config = dict(
    n_experts=128,
    experts_per_token=8,
    d_expert=32,
    activation='gelu',
    batch_tokens=131072,
    seq_len=256,
    train_tokens=432800000,
)
Below are experts of layer 3 (counted from 0) of a mixture-of-experts language model. Rows are named up (a neuron's input weights, with its number) and show model dimensions 0-159. Each number is 500 + 40 x the weight over its row's rms, rounded and kept within 0 to 999. Numbers have three digits each.
Before each expert's rows: "mostly gets" lists some tokens that are sent to it at least half of the time. This comes from a sample of Wikipedia text that the model never trained on.

# expert 126
mostly gets: " what", " about", " Best", " My", " You", " And"
up0:480501542454403503472454531518509538493510490509510493468479509507504587484505526478475524510401536473427501511429520475514503505519479498567504427571463504519436548527521520473464519471548546548554484432538568487535488486447425428593473463505520473500521543491434510547558573494468423530503490520479523519496443571494495512489472522508522517429427516478501504518478558534541411460463539528509506519466501530467523470521561519550475520554474499533490458579456425432377525510497472
up1:528521465459492521460436419558462506546575528429517590528468595425490506518511516529565498446546507521512499479436472568544530507400480484484465517493431480586492506452497514452548455515563566520485557493547555490568533500452520480513423490557495460502512492510493530500544506487519488456470486503494503484554463504536482506538504440426526450524567483518443491455537551449535518577405470489538514523523538470519529494544448522508449562461525516565505525561506561506459465505472534

# expert 8
mostly gets: " after", " during", " when", " with", " into", " between"
up0:473476539503501499499437595557457420473524482573474422437580525441539477542501462510449512515550506493558524553501458561481477487491578499507542421516527520534560597503517572553482520523458494567445559464489552540484536538518484460466538498486572518547553476546457511537492497530454457547470521534511502587477532583549550540526451444525473533465445533509471489532487498503500526432503486551519501542495497445460556518517502481488507492558498424543525509552544514512435432507513508
up1:540463480521536526525464540543457469511505476513482513562528508461428507536481535529535476548528459516548566542516532518460534415473499493522497502539506558553538542455446495518517467460490544516522462522459501441515546494543482578528429533500477473444444529413481488488507581499519520531475453491550555496458553524496450494503537559489459513513466521478443543463489488494596519508440442620575504504451587453501486605557505467510420469467521478536489522574495563498464498495535421

# expert 4
mostly gets: ".\n\n", ").", ".\n", "===\n", " ===\n", "\"."
up0:485444479481507452477437485470512516444442543524520457433463516487528611440477511535517503498407500405470507458565477525442496494500516496535463483464496529505483485503606489478554490574418480500516507523497530499563451527435485498547435444506500427509492560536556464514460450476590504535500509444460508472552584505575504543535500511474524462411536507457553473517554507544518520507494455496508455530512490523497496478471476534457446518473550553577506508476516512467422596519538484
up1:532546539460478456535462545498464488533519473503421469547484487474527416538514544527453512506475552494498497460531487488537518432505483441553495536561579547549502528503532563520523467553492407498500478446507494513548444529548527489475463518528524475508557439543558455475498526542451481524540537480562531531508526525551560512425391493468444556537451464475499519519569541575534534502516450529461423516596497511524507524495548481538424551472470535515548434503439511500474441549432503

# expert 124
mostly gets: "201", "200", "199", "202", "198", "195"
up0:476511510477486524486444473591432365535474538487504478481460463480545481461562546463504460505502500430533511478452510592531491476539475423548484490500442507459496418454429497463503486505501477472503503544448517455490519536557547510497531459422495470470491473477465466538462508469511536612471476524445435500474545428524513486530466542457512470492505454504494481536569519490453424531435495452514518425571554464510495453530508539490550500542573491495523561582501551465520480436471501
up1:540537492522448530574544520504498553544409502475439502512440537462498526489498492595492540506506537502472542563562524464512434506488555573493558566501479516561524540497529494513500510464507583453482535558528553478527477503466538516565479518522454503567534456454510484476483419529527542552489541428523482454539472423531515478486494505519564477544512606482503452489512502465454490527476457424500448494558401532439484447514487492489549528477455499467517499451483496472519517565459617

# expert 114
mostly gets: "born", "199", " young", "Ind", "stitu", " rest"
up0:518519486531518480477495537504578497476479468468497479443383482481458470544493560463535551511516508576564458446545518486500463492445507458522462463482445573463487489505463560542437473517562496594477518457521540533510411451574465502485528554435479497468550485561516499487441524503458426492492516494440484512500519562541491519466533551479547489517469452526431509545495535482550551462527523518550531560504426450533529507483494484524584483416537514419447541535552454523509427543492516
up1:484507525439428517589477550555501455501442531552531443446496447497517504491480480505508573459466467456491540531560470529511483464585513497491489549511458584481564430437461436491551459483446543466552504476435523529518471544555424535490491524434495501476558522551496463489552552521504557558470495517449580541475549449484508503525506526418469435527492515460481402499518503465511467532466513529487489513464505485525459477460437535491530502531513500469557488486560452483477549537605571

# expert 7
mostly gets: " was", " who", " been", " its", " it", " they"
up0:471444475484429522508491494541603446457419428512448472467541520445474516525493500507433507503457457440490552487456481536498496465459469455471511538465443504514506549508562494536527492484428560429476503502523432515483482506467466526503451458523571504524528494373510507519414520529551562523506483430551486504516566474514463513458466439566478512493544476485499499513512536563597494518513456535511528417431501539497540486473484517553497511389498483542489432465506555504523487449550469
up1:431498494425537577543510484493487482564519466542538483503489502536515528534468436494435510562527547457521485459579534474525522444498439520465468530482553582479489470502478498444564540466495549551480585549485490484534527499533592446481460539522499506475539441564569548507492512453488516551422395496538414535556451440470513517456494515552500459513490543494462512466542475514482539491570502474511503506499559483507456469563461499560490480525564475562518523445552576491476495512487420

# expert 40
mostly gets: " John", " Bl", " William", " Don", " David", " Br"
up0:487499511470493469531513477525511475569496504519487482451529421627436409520489481513487472446531518490492442496455509492507475497504480480519514579517512484486555488490492483501494483467568516480503477423620476502570483516488513463508482482480475526494513545506424538517518514499414469528529513501527503478510542518439470560483543413532462470422493474453488475481513438398481550524534569515542460451559431476539566486468419472446458468474403530546442438465512535527478488506573472
up1:509458504507516460502452528453484496506484497498461598455462444507547436522443457513432461515590478524538563502570546533532516501541480441514425469506525490470512462494447477496421472526437540504502446523489474510582483516487387470467536438502566504508496509502505487485577444522586498520547554488484533491474499474453513521502511466527453491460466434527494509479536522570495493541491441488438597546491452463473500489452512511539551612512563486425488472522488489544514593522508543

# expert 68
mostly gets: " of", " at", " between", " from", " in", " around"
up0:460501538497439518463509490525505472535572480472520434513549478443585595571470458494523492538469521464491568547533560496397424498503472510499489521430510560503490487485480557485538573490481479504520450547480468541453467525511532522481530492545538533493479475450425533501531480517486500520431529515552531522590582390555511532466489545486486455550516534468508480537521547460548577456466428522517616483516526507521530467502490509536488481530512487496419433455493499513536425516496513
up1:508466519459531556539497497432463477448502538409530493509536461517522480492503517409485475463545448431471519527435431488493527507543434480536447480540481529514467453428514519581566446428441512505459541404521491491487433495513540385505502492386523464491510448553448513441489509489526457502513524461548512457521471491472515521505463525488524516478464515404475517491482487531493518548475473507606482488457496546486496535486529505480553440535622544503517512507486527508536467430500481

# expert 18
mostly gets: " f", " sp", " F", " Sp", " comp", " v"
up0:521502456474463525513574463503529569458436464506492571552414524532521422496485499495539495442567526463585489502492423507523519449471495543526470426538563453531555448491459463430556498483514501484539436525523537535530505522526462495519488556521482512493537526529545481558490581511494467507499494513517478453550534409546484531546417489525555515480541537568401452460560499503579483562477471521520490500516547498451489570493402496502512478473585551481505511451448482517489511530535515
up1:444502491516508466528522530577507481503535450517545524486475490511483454517523485508489532464446577433417545553467389566512465496517512497542541520523428439484478508549497517537487492545523515526516578476510528545527448500559462565498512486501566487524498530511567547500495522531539464419475416494437502473519559565450499516530498453569619477488476409489493560481537520584435498535485466449516494455465505435473487519514478520471554540438510512462538480524453529482580477432490522

# expert 73
mostly gets: " career", " cont", " t", " ch", " medal", "m"
up0:505450516496496563511423544481542517569448498477507496484499500496499386455494537488587458520535544536565466517528527468467470511485548488553458471496434568462489447525457421495549495464510488519401510525543457512544492516474496564496553458538497476483550539496497518501474583432464472498443534541468573538545529446515502494459502478538445543516531498500435480525538490562494428479497567545503536455442484513513493447443502433502504464519508475553470569482534528481425523455624509
up1:472536535479473532535512485528460427486528439406437457510548588461421549483511486491496528535523555432520507529514490426528546481464476553528527492491504498424496518463518497502460513430529512536479453523517519437551488487502534462498474433500522543518533489495477527502505540453471496421421599525422540475552492489525519592466458501471496496461506518537457548525529494473608470438474484501604498510465578509525518483488531506405458508483551553503502501507510474460534489397458542

# expert 87
mostly gets: "189", "187", "191", "0", "5", "183"
up0:453488491526476521513460388544498475488453460539507453525471501484508487423487479521539499583489494489512548496463531535472567465442448451483500550541449523479427523500539523498526435433524447595557489523484488436547450544500456507476526444491482413439433509490496520479563491560552467492476423456540473462539530451532523484461474518555519487511499513502521531409529477543526547469457448476563477457489412525453492532482551487520514587442433473519491492550553450531488546497546452
up1:502515453487567438545480554523553478513465497448454498566473460479493476533476522512510503528481525443475533497477511433510497525496581468488522456554529482519415546480444464498488422460557533481482506483531507499521502435421527440533458439542465472529505516555485454544430514510435428523487523494448542547548500451486417546506504456541430485553510519493539542544463482538535468490464478468523447395497545515458456461557515531513584479564527587544553555458545494453533434529467529

# expert 23
mostly gets: " States", " Canada", " England", " US", " Japan", " Texas"
up0:509384527497482482490520557500526542564455521429449471473498552491514548532501475445477389539450523548465546544483470504493512530470491516516373546488477562502505495437567468500487518570475456510461507586545526536443519513526503468528578525469459535457459466466517446508565525526452465485446450501575500559543498532422443480443474462528589521457503462454496554484474532486502492521468505534500518540459535543515557508521531432536518501537421506541518443463507468502465477514457495
up1:517480480539548481471448453493502524502523537494538555487588598444462475523452503479561530442521541493475610538564520516506502568480467521465434510541520522506428495577506471411557493509510459485524549505498520453520496431520482447527550574531507474498584446531517561566470532538526519440530530524486521538514492519488514437504408556549528489428512571483489558525494446524518504466497528471524469472482391579474491448510491502532480560474474532548543478534485470553474506465471477

# expert 39
mostly gets: ".", ").", "\".", ".\"", ".\n", " about"
up0:480524537529494552606418503468481496474549537458479548526516434482459453470480527519548561517453507483477481547475451477469577500459479488469524439417513476505446492536438464462518530496544473555416537389457438496513493542494511522511552435473518418497458535436532463484488500509515436536431444439494509555408542539534562523467503532481533553524497530465509512530447532472600555526533523570494448491486516466540496492538529529447493525552548542511508501497453519542456507524481471
up1:548557456505526439403423470489483523472553496447503506522501532496447532554510463483578491487487516494507540474421477496417484529513513444564499531523515556560454530518504493424467509521503430462473374506550516562455490451455501530455531439590515522459488415534500561456523548538458433492494525457542531475518484502519447525487483531540631453475489491531469474522520499520461508449475497507455584508490551492536450497587492500494535493539473522521483509453458509489547524472452528